From a checkpoint of a small mixture-of-experts model trained on Wikipedia.
Size: 8 layers, width 192, vocabulary 8192, 14.4M parameters.
Experts: 32 experts in each of 8 layers, 64 SwiGLU neurons an expert, a sigmoid router.
Training: a variant of SOAP for the experts, 303M tokens, 4628 steps.
Below are experts of layer 5 (counted from 0) of a mixture-of-experts language model. Rows are named router (the router's row for the expert), gate (a neuron's input weights, with its number), up (a neuron's input weights, with its number), down (a neuron's output weights, with its number) and show model dimensions 0-191. Each number is 128 + 32 x the weight over its row's rms, rounded and kept within 0 to 255. Numbers have three digits each.
After each expert's rows: "raises" lists some tokens whose logits its average output raises strongly, later layers aside; "mostly gets" lists some tokens that are sent to it at least half of the time. This comes from a sample of Wikipedia text that the model never trained on.

# expert 0
router:046152134103138085100115105073157112137192114137093160136172094113152116120121075148176138119129164120159084088130062131173131127090096137149117110076125102157115114190115105085149123143054112123107069135144124160166113111138144146145122193112125119203121161128134104115173170163086158156092134158076162064133069127114105174083125083156157117131152106166096161160094176092088124172113133122075163134186164101096131189124110149110136124062078142106178129179175178170131093121166158169102116088112153100103117138136102142184114146140179115121116157178101172106117142097197108106
gate2:123153158121128106110068123159139131092200121143117089151161101152134114109108069126135136136139117113086121141137104177107210125070129160105126123099121096123113129159150151090126118120110167146126081164165133071133136085156110104149136136158140165140131107135160122119087126115091132164111142120126148097073131151194156173090170080168180105100239157129090140121128170111068086161103106118115224118102177157147089090112183148200165138132125179117128098130146148108114148131141183089147142094099099093121129146157052196117141166138127114120061212132136114064136164131103201130
up2:123136146132144106081120130214142136108169116149122085138158099154150115155065077129112092118162154201168156114147092142184162149081144121110173180058125098169107082126182157072132136097125127112128107114144109113173159127151145057164203155126141104119142141149171102080162111110156157139125146125141130113037180173227158184084183100171189062158173149119071095130157161120122103108122083117143184100128164141078110096148130112126127081126107145139154116115109149119110125162077126138108135148148123081171087137150099167125149129161131112087107114082120095142155186160143132145
down2:151126133124051200157062082131104122111139082154091121163124123160159180133093086122068134000160140141157144139129096152130140142139091165049143102105106133148114138111143105119128106165156120152100113141141124124090107140149112101097160126164123077117100106118231094085133127075108156164082087104100108137115174153159119135143181108160169148108109147096109189109124132179121172144145140129110129102139124109150041120128100099115141128130081108129134161083152144146068113087074118113110191122125111131134124197135131137106109106090089135103125115103208054133160115140137206123
gate3:092177032099104103116184066135124078063165129082113134159135183142194144106175112155144118141106121119166189116147139131130120089080107122067118100147137093166162124137076109113134079119056057125126127081117127074121123164101192138127140156099135128128153082136172145064088138205100089141149130171128145109112123160078186115143068131135209158169124147109181117191170200093132106132133102159130141120137103073137109120144135177095127112134115134079128103105147146127106075103105157158111098081170137145090138107127118142125174077145141127094134112080125142108108134092128117181
up3:080155167103195078106133053146084179118105064154106127158105148071151163129125127134068099153144120101060135110130232153166133179104096093113182105139150191105096087123115108153131073115080086144154078120139099101153111096088174142150126176099133166146142102127107166114138155101162127140143073143134083095107143127096100080059128137081127134141140182104121108094108136134173162087112135105180181118152088123142115117093161135180167103110120099144138136118156137132134137116130176076159135121078050145122089111096159126175142089097094133149159151107123096167088135165079137201
down3:045167126099162090146166132117117138181096102124064136138124140126061142157088101076162121188131186089135135145139127108113131159179112151167197090189130135165056082166131113113148121129122134175162118182191102162087170172146121106157157148087101155119162096083111170047095058142119113082141169143110107123144137144129123127057167137168145100134169090094113120105135150114133110117124124144155109134155155128161123067133106096163162108097118090158181137109152163127121141185137142145185151133121162134188045133123162099175185087075131119123112156156162139098097086134126082136
raises: "5", " Years", " km", "6", "00", "7"
mostly gets: " 1", " 5", " 6", " 7", " 3", " 0"

# expert 18
router:115139126125119109042082136111135110152085154058189109130113036086143195130155100088161141121117133095118107092179097089187135155061139092121149114130169166126156109172130055088136119102124200123113150157153093152164134190133141073111131149100144134140086206118123141120132175172148138119143150110097136108122136126104137153089150119144138138135145108177110189132066130154085093097116116118102111104153110128146094177113134147138170111064126092117127111124149134158198122101133066159120098146049135104145121103141040178147154145153160122156110116186095214145139157170150120130
gate20:149119082127158111084130130172154094166108139169166161098132156155107098179072090119135100116120178150138151119091091136080090130055133110109177094112116102106084124095194131125163165102112148171128138130126138158156178172115175117135048086138209113121110154107102132122102177134110158055147095111117152148080109158094105156076097127150191104178132115136113123164106174069060097116181152124060148137137132165121099127155112082144190171139144102110136108124141052174097135145100145131151127127142177111065095136105077153078134120072146141126131168134064128161176095126109112184
up20:127162146100149088115168160123061104104051129090114097130184186180146141110115174090124127110099154106136092113075151104141123108114148124078219151136114090096144092178099161065098145159204157153141135116111104112135118146075169114100147162084145167098169134098187163103132168121096193119129147086139194102110113143153137161169062096124124141169164088104115112112121137167117126140125137158105138128077146119106132154101131136084098130133063139162140104105197136075143141157115200127164137143090147119187144134052152090118148162143072067091158080152138099144132149161176122089
down20:172152116133094207135156101150132104157149154117105142113112208128108171110150112140129090144126201141164100148148032127088132076180143150108090160199112128061156110121142144177154143161118132142108105151149141105055101130109107138148073129141174152206064152151072108114143155119145110174084118121119170092143115173114100109091095072135145145057148151070127076177148108135132113113137099127089161087149123126133165155123166182115122105107121156165146044103115097079086132141172141103101138157160147152117089074130136107136208134157115123127194173135115081120103116111138094132
gate21:196106172105107055145077129064110122111114037080170126169099149083097135123111101121094158183145119100138075211107140151179157122113159105189148120145117099124141117119201124152088142157157082143131133127155141124124108153143175100133101148085180134102134108120124138133126111105185185119123121099146053119125049164121083151096160130115182160132088081167147114181122103119066091089132165130115126074174128170080144119099086138085113108176154126192131133117131123143117162177147159142104102165114110122134112128093136088170103126174110146196103175094090113151106198140147131136
up21:067145139119143163120133130097079183143079165165102174150129112154116094132119178064150151133156148158111150105158156113111154097080117141128123167107122085149132110113155109108179148149127104074165112069169155157153086153142079185092094090165130105139144086095116162127163086109157107111130111095136141145157119051181200117148127111099125076081197110093100110117098104161144140120147091167058128122075143117142165159135196078139115165100083121101167125108067178086138128097141106120115124146184168163104085168173127111086111154103121139121199085107112222092113075114117107125
down21:110112105115089137155078110092142166110150127128109158105141083129156135146132096136174174072126111165052126074129168177113112147107100125062088153159126143172188141106170116154143088122107151108146106123145116156142150135092161179108125098114165136143178100154153119069073148108150109149182060126066126139148132108120151077129108159085122119129120104096173145137189108138113112128111143112072081095132133147092059141119123172203192103179157159086201110073182087143164075164178144087167182144144131115148082137115122172065171157145161188107158102107186137118125144154131151145
raises: ".6", ".2", "'s", ".1", ".7", "ul"
mostly gets: " ", " Nominated", "°W", " 2nd", " ±%", "°E"

# expert 7
router:152122136145161098151107085113124163075161140125102119142106146096134147112125113097162200106196138085122115098119107111144084123096113150230166146157143138118149101141120094099139119157168144150097115121177106143080112105126152100138108141122116129116156163137142120176160129189093079124143172151109154144144092125141146169161146113143084105171175148146125178110143104156142097110114163124101111120205096132160237164106142034184110122098131124156162130134082146118102099166090091163072082119124069149084159164083149147121080134126073114127107109132089162065083122052181059079
gate2:107125136094155075208135152137176153089149131148116102108137202174168123157145100144142128138152154140165125115131166111072107149104140098180109168136123155096145074135079071131153121143108107160085149088073044144084086165133146127114083194081122046082134165076155094161091067097138125144106071126141176162130129112058147128093135129096099091198191131161181135136152118127139092126130119105105121117168138146114111092127126137146090179090090148165092135175143113128066178168131111117148127096123128125125165127076188099152092155191193123129151125171131076124100139138133123151
up2:116145096122171076212092074072074149185113143114069175133158157081124158149095148155110159126099151134083172069102083169060106147116093084124107118156123106139127169125140106115114147132132105131091157082124141187123119120166109095157108084138171126123102137140122130139105129063118183190106112113120104143108154146138119107118119119090130102139146096040168141139144104132144214102107114137132142108077121107100147158176149147169147141067170093171126101140184096192134195066131105182106104178145129134131132177118126112131146075186113201096123116112162104108180103084169149111
down2:134050080095132177119137104129132153151136159148148151149059093161122113143123173167072118074137116105102096129128148112132097126148131101124161178090139136149073069165153122088135108085054146147117176120149161124113099108122146126102103172108101102060139129105130131106152140155105089145104075160194103157144152131040118142149160041137165117180135138116131146172136142131140210126141150149146126117134164104121142144170161139071103057157116129135084078097181152207142135121129105180134114108124136186160097147149156092094199164173143115086141138107087092156155110143055106180
gate3:115101119152154080158113172136066095110139131137080104143101134116136114087148167098137166166147147076119125141150099094137091080155105088124156171202175094111109125159135154146083157110090148093105135104164123155052136146150154182157096142145152143112166157140154132112146088161090114160187168173068076161158147119133119108171092116086071109139099107115197141086185084106116145105112139114028186134139118106116126110079163172164086124146108108097141153199125097110121152142094111114181112114084068112105116106108169127181110108197122136139059158118201153140073125125131097107
up3:141183147083085168172165074128149144129144110133136112160077125157109140087186102101124145145141170082097161156148133131101128164101093143131112189092116126121164160130126101151179081119069143141094132188098102124146135098132133113127091151117118078135140148111157107169129138143071177170182123078092140148132160121143107176145183188118121201158058081097094116134114129143114120184104146073154092085079123095164109148107122114111172088066201165126049115139121107139164107102125155097038135119171171189119121116090150105133162132131096062116105123102081115127171143175081160146
down3:164103136084111133137167143155098173160081139140098172139080117136113145067172106128141102144150120109163106156147158105067167046138141178057117128099110139129120102158095104142166153107134155125155153192142114142104088126118110154158138166140085132072146084047176160150137138139118095114156098144071098141029162122142145135140148165085099139151094083138129128166162141145151182163167128064085184114070107092108040152129078102108125134138117184120176112098118164124128091166094098142135151142085157085136146164141141157142142118155119147199167166166133152099144179105206128115
raises: "ida", "id", "ira", "ington"
mostly gets: " known", "in", "id", " without", " received", "ined"

# expert 24
router:138171141100160123149071114153133112135155177081095089164081098144130106110172142141181190148169115063173121134159104116128146080129084061096128093080132158160138122112114102164116224083137189124106166214135121086147101185109136085164090188118143134115087199130091087113135116176148103051111109166133136105141127171091128109134151100123140084109165133137105137105112154137108130102105152122107099151113156083162144158111121094107062090117142128148171110184139151124133061162146137132081093164123152115073061128149116142129099158100148130134114157163106091116133080058158124196
gate2:136138119075108112126139177074135141143118159087145048120164133220127070078120109158196066115148087171144074160145116104098091141091091095133119173102134110138113155082143096166180085139138090157130181164092153110134214161149136107135107179136133148124154070096172146152143086152142191146133170101111108113142141164097150096124073091126119106143116086135079155174142141111116062125146122169107129091097127092106156133093169152117169083120149144070139108139136134189156128177153100098126091154122089113089052100137078062135094185147124185134136147142157109103152150121155109148
up2:134118159138125120194085108127122129084158138131145079133107172108114106168087144160113051120132082120150156139153149107133140118016108139165147149145145118178108069115180178110093114094119145182124113121122085164179089159125126107133123107141219054155191090121145118185125145127118119098139140144093122109209189116155073144101168174091066162154104167109112147115129140156103116139104094120099180096124136129068172158084125110145136137125129168126140140130176106189089175182177120142126164135181091127112129141089077156163137176125103130118102130109062071123128137095073146117
down2:186154104153102145094180140131093138165134162107090148135048093117119122100134171177076149090115169095155131141155097136162141121164114088204140100104111134149115123094157090138103160139148147096075157105122106178100159126127086166172070155130137147122152110140084135073101138164148114143107115053128190063098148159096147100116108095097112092125137156132138129130121154125132179207168113096168118195114134113183088131089046096154105175192128106152132100130192129144094127143114113099102073129101127105091101157122137136118134099169077147088099107178111161117046062142060129136
gate3:086115137138185107128069084085130149096068131126107136121123151121074141178163111154128177102108123126184125129124197111092160124073100121150130162086081143106121121127143142143128112147182132145119158118163093114110145082118134129167090110119161181139123118169135129164110113181157057128100143121166162115196102179112147090150162121196091123091182087160117156158126111142124160155155118131176172180133190087138132023120158134159127134141151175116131110150136161063111181128132153107098173114051131105148081115142130164131129194097094174152147077131136147128123158010144138151
up3:113124118077172074130082096129101149131151106134089090141144116153124179117162140135151151145184213095152109182122158112150106106118106088129100158150104159176107145144112146168040097139194124140131083167197079098115157129113108143077118111080116170106063046148163159196111203104124101113095140128182141145120188136162177135172129127154119128174113082165142143112159126092153131114110113099149163156139144138148099117066131119163107135137157139078136110171108107103118134111131049112149084138096108070153105040132169135126151120126132171167122180093150199114120109092121101102
down3:113156152153170174123096112152143092150167115070117114088152129074082130150129148149213075154142131123104087095150115090126172151154122153169115152117204127159178089142089132171168206109149186066144149117117154084126172132152139103183120107191134144179156132137113103105167162088126157133127146133129098157174125195076125116076122132143102091122155177132044112095159161116124153154146182117090141088114086156126151113133117161090144111146064145134152088088109161085143070120108133097052166149153186102123110072130110112121109106177076156151106172165093184136117126114110135158
raises: "-", "|", "\n", "At", "Ad", "St"
mostly gets: "\n", "===", "==", " \"", "/", "===="

# expert 19
router:107169126123154124138123125157105212164167128152102126224097163083138134062165048128098149160095109138155141084131111036118123139144072129137126191113169138107117164129130139113134125130114099121066167182110118134110190121128190146147113110098163157132150101144093145085148090181168136149150128147099153122142121108121125162092182123110174132144144126107146190161101157161114099090149083116088145032166123100127074091087130144129156117128161082130144085145113132163109111148128115176134094151084172147129155145101151178158144110090109140076033160133147122192124151112090068097
gate2:143118140129145157112160056128073132120128096136121116123177162091120148167160142083126125104164110138153034119131148143112117146126071124164103166090129149169151154141123086100121097100128114107092076133146168115157150156065065154151106146134090167175038133099130120048048126192191087123142114174177210074111100080147146103122182129151117086106115103104185193117140195138123105110130100101126187101151123055092118125140109166106104116227128143122156107133136119121115138087135152185131097153119089139121110141147173161133134143145169134117118110143137110163130098104096108165
up2:157101128104105110170147119065095127097167084149038143124099118132144123165174086131111121142138133113141105106157139161125135074106081118124107160133122103183129151103109109133103131090090102089065152157126146066178107152092088077099119092172075156167096159126180119077130207142149162141153142126161213121170115101166134099136163131113122149152149111179094112146150162143152181095124157099156155104131184122133125081160063094124081099143163146101105112161054134122152090103073113154069101150069163105117105120095087183110151123201128160113166120095119124175074152135113181173
down2:112070122102146143119103113089117182163107170169121171168150161127081125126139139133105143112126093163164109147069111142155117142165148129095146127131171115155124168167131111163083141089150098121167107137158111090142062123179167122103115157133145118146162141148082093094101053177085119180137137135179125105070144098097151145124165089117189171157104096091115116181223072130136156147134067073090160175102115145082132107127135147093155116131088138165133083148138107135170071123126114151176110187160115160065078173168154116114067125085137126069135086158153126140172076182123192125
gate3:129192149161154099120117141127171178115151100097101116173141104115110085119183095124120130162052125139082113070066184126147102145107145127119144157156148182124113194112157101103121155163129107116117140097134119147135137146144109128150193121131069122206151136139136135066128107109104156160218172147123078170127142132170115110131142090073144086160128170129085108102141092168120154090167163122066151099129063107125113077125144168104108084150081168080130090153128136185118213178120126180179149127096166187097134130161114180148116074154134166134128134180063103159119128148128100091
up3:111091094078147138091135139126156104118128119101156124172152142191157066131149142159140116058147116053162123115142134125146139098139133119120133081124114069157138049137123106125164095142086117129130116054154161199149118120092108120125121175147138139145164085108162156165091104121163104162104102191114134158127119118112148127139113128141116079103064138108119110140067149181180162152160150091111113132060174210076123206149102142205133140121134080084095133136165115179202138138129150090089109145117070099165191168141120097113178133082162107093135144115134073179114166106163102148
down3:070155078104190166162148087101159122180142067070164154094089107109179133120130121167150099089117179138144050089111069164145128161119145162138164082116140136117077092116119135120142146094140185167111122120138146178145136094166159112112131132121208157136088132149087225083139125132107149093146059177126095105129177152180139167143133190140156155173151099153093185089128103128100044156104158137090135129139190119098121080154167101152156124133158136077114087143137114108115115144170168063130168151144144134138095141110145151111159152150122082151115106153170144148077090100152146150
raises: "er", "ating", "ates", "es,", "ated", "ement"
mostly gets: " mar", " serv", " Places", " gener", "o", "sequ"

# expert 4
router:105128143146192127126144168184196134120157155071137086134163108120136123149155107123202127150128156141158118132110120136100143072186170094124146123152164142114133104121096121142138192106068101131123161113120125106054137173206133156177108182127212084192126117068111113075120159125117126127105094179107139123148115107148101072060120090116160103047166150090123137108128083099058076162090127122146106105158104156141146137105143125163154056095141144104125142138138206156141129173162060148097098062141153073118103143085110124168137105151127141101134088125150081112158139156144094138
gate2:118162116110154178158144131125156159180129166141107154061136102102156068153077185148158110159182087075134131186162089097133101114189142132124117139118121153078104208108084144088168157132101090131115085116144074123146108095157104099094051104140178047112168132107083113146166121146067083104085110154106150114103180154110092085070093111107134135113190145138141160159164145146092172092162068132156164089120124114134104108113105129152170044116159165131117122148117133123147136171121148116082097100128170065062114123098103100133085082168112170095129122164152141132105135166152122110
up2:113178114139117127079097119154113103144160161110149168162119150102096092171151148173160134117164160117146071115137131116073094144149132124172177100175075116179186125093117181146179189147138184148064164159068093100146107066081139145143115158089152124144117141132148109128125091087119119166149151147132115081148117120109085116117088134075139054087096060165072129116171135070174140128080144148111156198159116116128151094113141092182154193121096091115146136089177145075098119148127118145120122176119192161131174125128113184109119202120046114130166125107122160133107178131119144119
down2:118102138154051159132138085169103126165127119112098074170132117114151111059157156134080081139131156140127148094094092108169142120131076049153071127085109132176111052145180143067157100134099117122142182146166114065117178132134089112188128141124173135156162127126144119117124126151104090134082172090113138119141098150134136162134102163107164149146162152138130135169122147122129087154140086107133120172166131130122114131171023156125103103139071193173137164121109155161101119131101085162123139076118197063156105196108109162120106154088165176139167122145105133165140097120168162042
gate3:105118130143142125113162101135101096135139151090142174084145085144107141156113122119133144136099157194078116140104108102097153083105153147157133153081118182116173145138080100089118173169107114168143122090096081081125070181130112225163144137106131167158073153141123111127097200093119126153143120130142112054163107115151140130164218094158111121114175083078115099116113112137073165144124171166177110112157117136081146132124088108128114086140086200147182127097163120159086173128175102121110101116101191121096145131109157110176112215099151146105169104102092097066134158159135084066
up3:124147133135157099066136137090142146157107145181145190076089133165149146132112149154106139210113119150127073137178118118151112124126126128087175095158155095153145099113138127091130173155085114157135134145122144113119182156200127109178116063157129124103171133171095071162100115140116132151129197128130134149177172172176200122141156100102093046129160150123112109130190130155071124159120099104096119171162095115166181163131107156094097163119135130179183143119132135053149125168112107087144071100213113125132147133126174109153105121112148091102156133159082108197069100145154179172
down3:130117156111196156090151077121112102090100199165100101100111115138117132133133116135095137157151135070078097164107102077145193155136110123152113142143143085155141131082173148135139107146119121129111065124119126167117141175159139143146118082169175152069141142105123157123178100094126070103082125092136150108108187203142097081108092061107156163148073099089130104076119183171170107172135175125179140113078161136167162106129129139146118110107123116158161125107105083159124129178098092087150137163121177151139137048130131139168059164169157157069176095115109124152178179092071175143
raises: "t", "ume", "man", "age", "za", "um"
mostly gets: " my", "eat", "ennis", " sum", " pat", " My"

# expert 16
router:129149126131115072142103140165127182197109108109176082094095121116139153142148115115201133166127154131176150098102078136114094117118109137109113144100123118077156122175111080169130112104109123145084135148134185145156208161101149099118111144106176170137091112161178195115149167101154117113130139081088163112091083139190123181132102137149167095088170112156123137076068135129097073099079097131142136099168102114192127182136198100123090100136150096118160096136145071130151081142138119144100118113081085172088210131135080132124126132183061154157099128139118210161168113129108117181
gate6:179133092178082123132101141085136172115119169149118148101130140165104131047161160092174163137123162123140117088100117091124174070130157135108119117074163155084084124110082125171140160131124142099138141105097143121190091143098074168128145153122127104139148163089179116101092160106178129141167096076108154132131149195109077143118133068115162110071123112094143132206088140147177166113151162091141166076144168128068132134100119087101147118139156096211129070071119106166148126083090117134120137098067138134085104154135128162096116169108139115092179121070086122079184126157125067180
up6:136107087162130111085160110117130116086073183110103103143107162091173079144135174088096107122159141150118082109118117148153160145095084109152126192136149109196127100093112172141094157134109156139055148157128060156128102140184174148167079089141142158131132139071172059134136110178088164149131124158132117161108156118157124086068172109101130174116089123143105120159149066144066145144139127145166098106139173200155151077142122129162142132120090111181145098125083073176086107137102105134145152098130036137127128126172145112108180101148106124088191131170194097082168146084130160111
down6:108120122154166086140092096161109125118072151093167163116124125135149172181125150123187126149156111123118117068107065133122116068122125079115129203101141084106151130078108151123165182135107070108128129159168132148051144158148078066157104117058092090134164094107113132132121144139199128161128112157201127143093111144149159134125150143166131180046122143148138124161150132152082126094103162118167044156183152188123158071132145123111096132187173152117091102148112140140104046127108082113150131155082138104164112107171152101168192099121116129138162137111179091072148137105134116097
gate7:122146210203121105174102150130122166174122071195165109052128117142183159165105095124137098127167125095134136131139161089114090147060138151139146140120143088148173145176132135125125154126128177149115104127094161114145130114103162191127126144150200166163135138097139118130138143074096087126169168078129143134061135148099134119183123185210136146124144162109126119071098133103132111067187142178137154133097115129158112163113201172123162094107110112160129062108169078135187150116111107135136136089158082136090108132085155109034099125156167183135143121139070126157140151126108121154
up7:068138131092096179170144127096141135164124146136118141184158124116165091101089184124075191108109106087095181145143117151143136156138127123092099114108131099115141165132166158110192065154058105080184104098046146075123125127171182111117144143124145084130114159126122095133103102127114155162129109146109127104127105118215159178112129132101123098175098092145141106151182097122126072163168153130108125140218164114108066138107162177069123091142120126098110066133139180099136109087131110120150113157080189147138069067101055187159117115103133108181109147143097129139114121153177128142
down7:123139095130152111101134153189179123136108156077130168065168119117039153125149110114117139151115150152144214093085098141194189109098147140135076164105126143073125154109103089171083129055128160135098144159150131103134125106121158077189145111132108169075124124146087160141155139131128221122116142148113147148145088141123134141167119116133082184138129081112092118083126156107145178138079134107117145101111164110173136174138153072118105124117151090051169150192102110115139118130128088070169081144105077144118182083140081160100098165084158131099155187115130122135082073112122086103
raises: " and", " in", ",", " of", " from", " for"
mostly gets: " University", " School", " team", " film", " album", " school"

# expert 12
router:033184108110140110098120131120115157197134097125119085146077042155174132128091119158180148171134138099108095128077174133190025083160119140146207142131127157124156113131111109128129149143146192126135115134153127189115127163126155102116114146120171125138114108108170119157173151116169119114121106116098122124126110102152078132141124137132153117123175119167148126104129138140091132114008153131139120134153145126130140138137163114140073133103165136069116077125100109132176068164183142170146125097090140088077116187091146165156065129081107175158107091120055163083118166112103113088
gate11:124125091098126113104157120139099151135123080102142174151091134138147141131133172177107182145166156155140096158158188136150141059128164119155125088147144176070177130060142165156111111168117110104191131159147150088171119111104107114088132146095110179116080161138106106118118170077080079136181133199122178131124118114123096089139116163074167128129129174089112057156107150165107132160071212088156182104115072137140115140109130140142133072128091133108111101138080099137144147184135139165117056127057114116132131167149089172093105107122158127125167126119124073051053105118102153097
up11:118138125119126129075104077156146175113087081134168144149138105085190141207150162157092152192187120157117134105135190132153099105068139132158143110065039145179100098121121096128103089151142137181085113141084078123118169113150106085134100124116127148140081156129184151146106111080173128166157113217086101112110107154111077146131142177077103061143135110100119092137096173159094118129087138072183172182103129152096122158097165085152119121098141164093114097121101113112108170133137100162091087150109150140128161123133084155114064115103146140117185070122081114115116115162158116087
down11:128097108123094178147173210210127143094054177147125100130118123114149143123188089055102154114120138073125133157106055117160138120141161158135113079137120119158122075159115176080118136175153132097170149129114094100109112115126114082135111176098107114149106045153132155098106074138148138075142164127150110200094140129153169133140116159108188123151083049087174145117167142163145115075107145119136173145127073156097201180142094121088086133117190160130138139129086158120124149126172154110125129064108131137081121122064140142149131146161107129144182108104147164119097143125187172150
gate12:115129080140136090137123166188160138174145142136076136132120113067134111161078105158136100150142023166169102124125166171113131119152113183101169100131139114185154169108168127153100164161080159065165058095136180170112155141090123145097085129098144157215088055105156163168148095108106099161118141109079108070085157147138114073127155087177120131134146112156185143120100108129127099119142117109138090117093147065159154109121162155132062123121219135144159141125108100124111119153065145108146100170102085159143129129165124123134175116116150109185146165088093178148108087144117133134
up12:110096176086097102131100117120169160111108131074189159146153136187155138077155099080137071111092109158089153136120119165100115166080098144139113097120150117108115127168071139096125092064097162102156170143194086099136111067103093117099111169114140150158125139104104087106085112144081124124145165171129153124155070140097117159187120142127112115108055140142177166112146137079135104095133123111120116107062120178225124095135126146070141077121106145136131125157113202128099079126094133108148126081124219166124104119165103095152195115168165100066153096115182095156107127128112107087
down12:141158175124118092099200124115129072110092104086074133132118103151151102075176117130069112127111173172143134162106075078141122060114139139194125074168124136131116121163130139146160124101150208192121151116165184109185141115092087089161169142192136064132094110152141125119102155095157117106133137127128173153161105115161096123186138036136125166105160107117148133157084117169161150129099135099122141110130118093106111125136166134106117125089150163113123188176139137171114166119139116104118033096090114189191163110074198114120109139141162085137110142082164149113099152139114193138
raises: " and", ";", " of", ","
mostly gets: " land", " water", " support", " food", " look", " open"

# expert 15
router:044119177078099105170090092129095147140111136116156138123148127121137141146157111114140150140151152122070187179179082134150121120116181104170204125070162130164158144138077072155102120107076160120065063120221159162093143147084148054151088163100126171112129177156091105109063093132166132141128122118124172138108105114125081188091153102137161076104163137148110125138097158144116155134098105137120139143160136084174124119120130092156138097111177125132170132132186069143164137121184123147069131102099068110155180114087115140142039127130135157102100103172150094114152133099139130102
gate2:108172120154118135130093154148132128078147079133073108137187109115111160133155131107138196188091143166072088148162117138200145185090177144204125133088112128167155129116116115145096124088081176066169086108084108125167073156087164136098139134088102115087129158106090119123138157084134117119140132096114180141143007122077121127107111109098095106089127097171156120081105132144100080098156116161197170129115138079128125107150098145108156140174151103182101151173141126105127101139155129136114116143171094138171107161153149102149112198150174160116112098176179177156092172129110079103
up2:147103101106115128127158136094186159125104103163190137126085175123189131084138127125122120049198124153129099169133126140083128088117134087096130085141138103129142106091148146126175137122104152088166136125158123124136158071151098129174141139152083124081123085132094137174181164176146107078184166124127103120143147124185133084118121135115101152139168145099151144120131114127145173114146164079081119177189160170072102133115205145098132114088086097097143103064078145134113136189114182181095132089213180098108141131160109194144163068112158054087149118136071149152149099160102138116
down2:203105106071144168153141121133145171183132118155144139116136114146176083121127177131106132115164150140163113096072112133134119141059167182177072140174158137056090130125137136106100135103119116052154178114116167158174085142192123151166134088145144055122121114110150186134146142131135131150111187128044094122166144135091150144219131123060118119148175149159114136079102126157150111119097184171142148172083086078142102112108141096115112072108153108149142148157071097101159128140129071079137111163168120186112145097155129102120131119120085086140105091074106119129143139095128181170
gate3:130098096183089139099084130180144166096117139144121167128160129120105113172125162100145136111142142100163140145149081085149111092140102125191122189114120132168145190160105093137171148034099099072137097121149114147142069126140083129136127110146142064104136134088144150111121065165080125131199155151096149164073109158105126111112160160077147162146096057075113088133084099124146126117159114133167098105078106077110177134153095103187135090119142113102093108156102073130140173098165170206127134077104193127164121142054143153123095112183168145118065094117087154137132092161148121131
up3:123070120196185163132102132181128139121093142145096090103145112086163148140143129129111190168135093191051179112177090109152142149144141150169141124059103081157164170116136108154123075082092113121134074162130141120106133108133100161134145117167136122079128150130088179106109108078135121144133140095146097139155123095170139110100088126142136167082155095116144071168116143114110158124128112133114107139099118125121084154135092138145200088165075099143165086164058110162145090122129171143061136075047143072056085097133079156134078183167143128115165124139117119087148143114051117079
down3:125183093154083105150118106128144168083144141110123163096151162122087127125136126121140099094106125097166069158095119132095175135193065111145183170155131135136151139112149089108171180053116153152121124104160143110051064114156096121114092073109099084100140119078144078091118059150101154178198118106148134167096136148152151118117135157182129153130151092094131123127127122131179077121144114184172102124081134095126205129136117150141158107114147131114106123147075105103168151148170162192179148045151199196137090121061131116177130112168090132146075100169106150126138117137136156147
raises: " |", "\n", "/"
mostly gets: " 199", " July", " December", " March", " October", " 2014"